{"d_model": 128, "experts_per_token": 4, "d_expert": 32, "moe_layers": [1, 2, 3, 4, 5, 6, 7, 8, 9, 10, 11, 12, 13], "normalize_top_k": true, "groups_per_token": 3, "lr_router": 0.000933, "norm": "rmsnorm", "norm_eps": 1e-06, "tie_embeddings": true, "beta2": 0.95}
Below are experts of layer 9 (counted from 0) of a mixture-of-experts language model. Rows are named router (the router's row for the expert) and show model dimensions 0-127. Each number is 128 + 32 x the weight over its row's rms, rounded and kept within 0 to 255. Numbers have three digits each.
After each expert's rows: "gets" lists some tokens that make up at least twice as much of what it gets as of all text. This comes from a sample of Wikipedia text that the model never trained on. Tokens count by the router's weight.

# expert 50
router:115119121108171109072092122128073163076121148154123089150132133154149118144052149169103107122111175133143087155116075087123123102119131085119178171138102147135157124099089136141143171167207115133145082140155083091190134137165148166146137197135174143092122082142137159112110130142139162116088065136122139124123111145164196079191086118215128172146085084131104189127097102137107168157122
gets: "as", "ad", "ar", "in", "an", "and"

# expert 8
router:081134150150117106092143085135136073109142140106122064085089137114097114094120178076127130158108127084153134131119151133117148081188152109126038125178107163148111100120134126147112107154113135118166092089154109142098152192131116110100106068118126052111084122126107095102144128084125106144142142092112164134071067098179160218079124186043127086145173120147096088113119129176100149117124
gets: "0", "5", "3", "4", "6", "8"

# expert 13
router:135146074149101161146100057120172152146099133104177135123141159151103207067138163110145116120200113159125106036106133130117134069112077181131072171112119148144095175109107085092129155151151074158123153102167086168177168139134107166085091105120125125122105141127165144164127102134039118116112090150102157165124127191174193153153169086119103147099154129128127124120087124125098133134149
gets: " | ", "2", "–", "; ", "0", ") | "

# expert 54
router:126134103105134160128070150157217063156161144154147083043131132142093154189149090123140146174063139095138167103154113119116041149120110149149173135135152156133104107117132155144131125108155116131123090103082131091190145073135122113101154088116123099192120179110129113168154134146111130117097096161090118197219117176158178119117107186157159115145131153132157133142154119165076137116108
gets: "s", "es", "ers", "ation", "ions", "ing"

# expert 59
router:135091112089152201131112070118200129137151060076122177173172081125098146146121128109194142099171129127130116134079086197111143124158092126098077143133089115134100142073100134098151149147130124161087072106105099135161137162116081114148116179180163089130166114165165105141105105130107098147109082213094101116145086109123076106140179112143093069117128106107136132104147165104093177106101
gets: " in", " | ", " in ", " ", ": ", ") | "

# expert 52
router:159127137105101102119159109122145128112060140133154202143128095115167107029107166102065137161172194148145097099062103172088108124155118161127111177120103079156138109149114156147092189101124146129086131158146124055130125183128108128096146112154205097086067167138174098204158106116135160136174122104136151120133086124133147151149138140130188170145121122124109099176097112125078118118112
gets: " K", "2", " en", "1", " New", " out"

# expert 38
router:211099104109111159099055139194146059069113148061156110141082140193158194113117102190138164089086090139144127121107162141113129134128091128165161139130146120167133125056129118136079161136083112123115154116120146165094137159144157224192101145128127154148118132085168130126161156119145118116136160150134132160129078114112142120147065141112113105066168177128126188137102125145155138158146
gets: "c", "b", "p", "g", "h", "v"

# expert 51
router:131114147062124088147110171089146058110096119058166171203083083141136138119134096075086073149113169133187157128126153164095160131152106133124116131111125116148111146130075170135074103109083103141104113108146092107158105165171109132178169161123174155095082078163137117120102118142094120117083131165129145086125105118191120131103165109128114073142158107123096111210094133154172116212124
gets: " F", " c", " C", " B", " S", " H"

# expert 36
router:090137107122120170161090106165169086135150103080158138138198146114091147091142125127183106069147159144135133069151128145149147079127129169205081050173120184087089133117119129107135148162203115119151097112136159160132180101131161117101113122082069101165108099081208096124112114084148111124136121101147157061113138142089163107132152084117080113136163091133113112073138163166132146142089
gets: " |", ":", ")", ".", " |  |", ") |"

# expert 31
router:169123062118119094166141185096133111158114131110164114159129087176180204143091088070130078156145124142203152126080074158121148094160086158093104145124095117158118135103120149124106117146146110061128102128083101123142099077159182175130149155137149115118053125098140075123109088134149153154096101140118114121166104099117110132119094127134209116057159161121114204164137168130152086165135
gets: " G", " c", " g", " st", " h", " sp"

# expert 40
router:055176126182117120183107116135147111146083157148162156122191156090154068143098174091152114102201127132178123132166113104105126081119155152097130106119117145110087095092076162136096099104155126163136194060079109150149160154206076150081096118142122103152109138082128109108184113102186073121158138085103135152076120128150183101124106101104111104179102180138098127164129127127160130130122
gets: ".", "\n\n", " |", "s.", ").", " |  |"

# expert 20
router:152142138048130101114156137068043153105030125120159147175145088092121118096149167120090131110114135136097135119125129145125136122125194206092140116088080072087177140104129134133107105163116152199128103167111122166124143127172190145126135111117071101104130059155144155123108079122201148149132140108101186176083116127097136141159150140141112124102112120121143113166090184135144083171108
gets: " a", " A", " Le", " E", " O", " U"

# expert 58
router:089142087119165108114103108129113094113084193097123111161169173143147083112183180062151163113147142166148114073145161133131135120109173171163132074123128134136115157092120067154134162178152115148113112159091114142088133192172085083100116083156079134140133132101149071082148145137096116146079066147101130083126113122160201106119217138137131138102169156115080127107143187122106148184132
gets: " |", "2", " |  |", ") |", " | ", "|"

# expert 27
router:161124144130158092124112067112131169066116111142094135172067116080101146092107130102126151135083158147062104163168109109129126118116116142078067135107098172092126087121177107117113122139074134193078165123187093104086089119097066138060140110102143126118114138112155093154094105114141180170093120120100154163100099144042117116125106133052116122106127099092149173197120114099120159149077
gets: "| ", " a", " one", " first", " second", " South"

# expert 26
router:119120090081118092143084142195126102196111133122088124159123090148140054107182137181105131145085137192142093092141105139172110120185085093147143123117134128139092122147178165137117166165152133157117064146098090200119131105140142149166122134153109072140171113135136141158117064128152114129145150079164113042110164139178199142141131077206109107149162102141108113105115123120119135190103
gets: "a", "i", "o", ")", "s", "e"

# expert 34
router:109126130057145117186124170143104098103081106084123200149126114118062137067092157115098116103139142108162139172115173152075083129146133178145110158148107126099093177145161107110113096114057108126194115129084080166154086136131173189134159137096138133101108113119159115155123142134154143108061142134149114118151042146149164111114128163081133066083158132144149178158120178199147139160126
gets: " M", " P", " H", " S", "M", " C"

# expert 4
router:128161141152111142116140141130167118132097146113085045078126120137021132089093180065135122160148131106105159114102123180112137078142111108103071157146113150144077129112126075127139080146112119113150109092166134196174161198145133160090061114160085130117116141117113109133153118123106091196140143079100115090064108111156180215098137168120112110078119120120135132128113107157088169129121
gets: "0", "3", "4", "5", "1", "6"

# expert 61
router:130102146106160089104094152135198136114117178110146105072151106100148113139116172096150180108151133105136119123100101159076112148103102111171094171101098125123142116124142157126176081026127066123143153111109127105116155142085096109061118179139212093121195121136198153134085145116143147099158132165106139115084136133048150149161137150144137106109120133136091064115192188124114166106094
gets: "ed", "ing", " on", " for", " in", "In"

# expert 41
router:107124093124057147151130145130132094123081130162066094139147123136078156090104161090065106108134125128123109059194111087117149102098089099116131128084095156125124093163170122128104119161202128228165110103083088171156149111138177144100140104125144129087152079113115200118088115106165100060118132081146129168148152207119147090135095157157119099079106139173092152144100115133127124119124
gets: " and", " he", " He", ", and", " who", ", he"

# expert 35
router:144110138166084181127114128123108120184115184170131158157191138098076105126167124123167163114115115161131103158162139117137082191109165106106127127207063142084123118163078136152095066153092132184157102141061118115097051066133102105162105154080136150112100133074110163177153168144105161123168107098096113157119111111148198116124137071122134126093143128110120101153157069131109172111127
gets: "\n", ")", "\n\n", "-", "==", "| "

# expert 63
router:172070157094145107098103115055104143145140137105133173242143133048050112189126164162132114140164101127121162122137135158130139150171146184152062119121119163088168127083109119096123096137134091157083152137111101131124133194134119093114133104116095102194163100106135126121113113121126071102121177147134137089102088143081081094120178164108169097121137109146146111143123189166096112164099
gets: " the", " of the", " The", "'s", " in the", "The"

# expert 22
router:127158131081123106069033075179116135170131148081129032146069145123127115187126066103130171103077138178087117128124122164085073156185112148151158165086136144149156130137130146121115142112160151188165130140096074146116152129086108135104100126139136139108159134132107161094155141116070072114126126122137181097184164106164114089161066100152129112112148141121145142081150158075106140102099
gets: "ing", "er", "ic", "al", "ed", "or"

# expert 23
router:117107145172141159125103109142132118110090097106146190163158124055120189092150134107135110115204111160138108148130134116126113114085076131089081159161109099154111085101120153073120224093124104156114059141134137135200126151126191170124145127126193099081124117143176125120107112136095138155101127193096142123157102157166112059169161108187158107128199116140170172150087127162128126115128
gets: " ", " (", ", ", "–", " | ", "-"

# expert 60
router:120094127096133151112176110157113158133121152109112143117069134201125124172126170111075196145109196146121049059156136115128145115129159090150169176153157180144150138160108151150114169126192113140072184118108093122103101149088141227096052141139126081145078156154146127102140159132107105128156107133113147133105111105156157139156140116150160068116064129125195111117094099139156154151114
gets: "n", "an", "w", "in", "u", "en"

# expert 10
router:122082120152054129148104138129145147128134110136145158156172123132108106097135193152149192135172157173170127067133089152118128097077114160166038108091150150063116120158130119116106179124134063195173088157097111149180128094138138097183133092106135145128101105105134145144118103138094094082106133082118102093186136129098120075114078178140114093140093146188100182126096182099135106087116
gets: ",", " and", ", and", ";", " to", " or"

# expert 12
router:091083203163076188112156115111092083182140155072142124146230075092128126152194117097182107166133140154113070157114182089096101161144129158096132154157103179087116143124175136139122120147095117127121137183111082151113103104138150195147111137140142119125118101147151092120135100138097139107096149186038126092143137133141136122164162081129165097150107158165090135154162098164113128146149
gets: "1", "-", " | ", "| ", "\n", "- "

# expert 28
router:134114100097170095146098173111167077115092161127078153163127094101120080102123105111105178110123155110122145152089121120124149111146068169113106057160085140074122130137057122143104127181152123119112184159094156166130131117184143108140196129121108163151100105148120055186081118173125176161132092181138113122181061086152163112109179152083174092067115134121157097138129164165116157155124
gets: "|", "\n", " |", "-", "=", " | N"

# expert 62
router:142102175157103125060174171103159101143161167070118123116138121171141167098100145170121115166128064135162122119178167135113171127097093155118133139109117209139099134108137163134119111115085120176142132138143131101087155120187132144090113117176128119109079138128110164120157069081152112122097134166102127096063097140179148111149093103114188161165086128203072195088108151148137165209118
gets: "1", "2", "0", ",", "3", "b"

# expert 37
router:102131149148107115185092139096140175067115102187164156160136137130095085082066174093109152145099175144150137134141114164161083059107137126140062109141152119096113132183107114159097175116152141154136134217123154127090067093132170055170133128143091138087097100114065098125093083146075113104111072130111171106076143107143127081128115100106149125105143172152100171104101174118157132140142
gets: ",", ", a", "),", " =", " is a", " is"

# expert 11
router:113162132082150145195111175154165140103179125193110167085156127092155101094103115134144129102091170135111132110082101111152119103084075108099110152135128149094185135115169138140157091149122121201118103160112086105118118084092156115100082118141187126055111123089084124157097100075130133142150113214136148086076177183062143166137100081137128110101134148192069107108123128101114133137093
gets: " was", " to", " is", " were", " are", " also"

# expert 33
router:128102105046094183137096117135188136136192154131151182182173165102092093099130126134181159170156212148156137113145178143123138168114125196176099112156160136065134105152135110118147125151136115175128132160073148179116135153155098119150138131125088126151184110138166139077111108110128053130137092145134116075183124124107092103133119133158130162165101130160113154125097215072129122093098
gets: " of", " in", " to", " for", " of the", ":"

# expert 1
router:116098073120146181106124113183097113090091148029149085102061175221123176139131129163145125130103175149122071143144118137123165171167114137100154121112181109106117134136177147137082162137186115163152099131125101192138072110141098197102112111159125135131094152123143109121101135133207134110094143173137143083131125116149110090171089142097166101146110152138124142152100201118159098170125
gets: "h", "r", "ar", "m", "t", "l"

# expert 7
router:125171150135153162222135155110132103140093153133143194191110141116178112137100120118139178145184143091181139124125184105132148063074147168206182106121085181119151093118152136139070115105101068137123162093126117123127144072176100108088105129139098152170144053121151132185125137119093137144214153152129133147090096146119132112125202108093118106083150096138111122126136148149160136122133
gets: "\n\n", "\n", "===", "==", " =", " ==="

# expert 39
router:127099131047146161150108176131077086154125125109161189171113097189119144116130112072161086125200143143146088159103153153122103177113101157109119127200144144121107130133111162104116157118095103125136170068131138170138106154088195182124115120116100165201107108135171099136029100130183163094153133170105137111134116171145146098122078106145157069112102175142123110120082136172156113133137
gets: " L", " D", " R", " B", " d", " T"

# expert 24
router:184114133128136144155073133100154168109110095154185193173144103131116117092085122098125148080141151151088148151109096156196154102101069126100103096114059125130131125140177141109117119146145127121099082183122110095127055148084096128114107132185175184117090097113084063130088125117156112122167128201050165119104173134133131168112160087097134112118110108175152117115103126155092135189074
gets: " as", " is", " was", " as a", " has", " had"

# expert 29
router:135196166091111224190132146122117103107112179126169176183136087192139159098117118111155145134057182118135106155092147157084154121150071137135202124127134076136083085171130126111150131105129114155129130137158174120124160118127137078136117124142133117102086080152180153124110111149162174142035113198121145138124091130144109116154119153087112121104134197127161176144106163151132107179141
gets: " f", " s", "f", " m", " F", " b"

# expert 17
router:114143119081128097091106119101162138142161135106144085143184168062121094138180129108122142178091121124097152039107091162114128162163119152121073111093073158119127090122145144123174104156140093136127150116165102155086134144140098025113079095139137122112166125101123131156142107084099054125094113148121133159111157114141131076160199139125068185100123201154120091140145108092078166080102
gets: " that", "ed", "ated", "'s", "ing", "ical"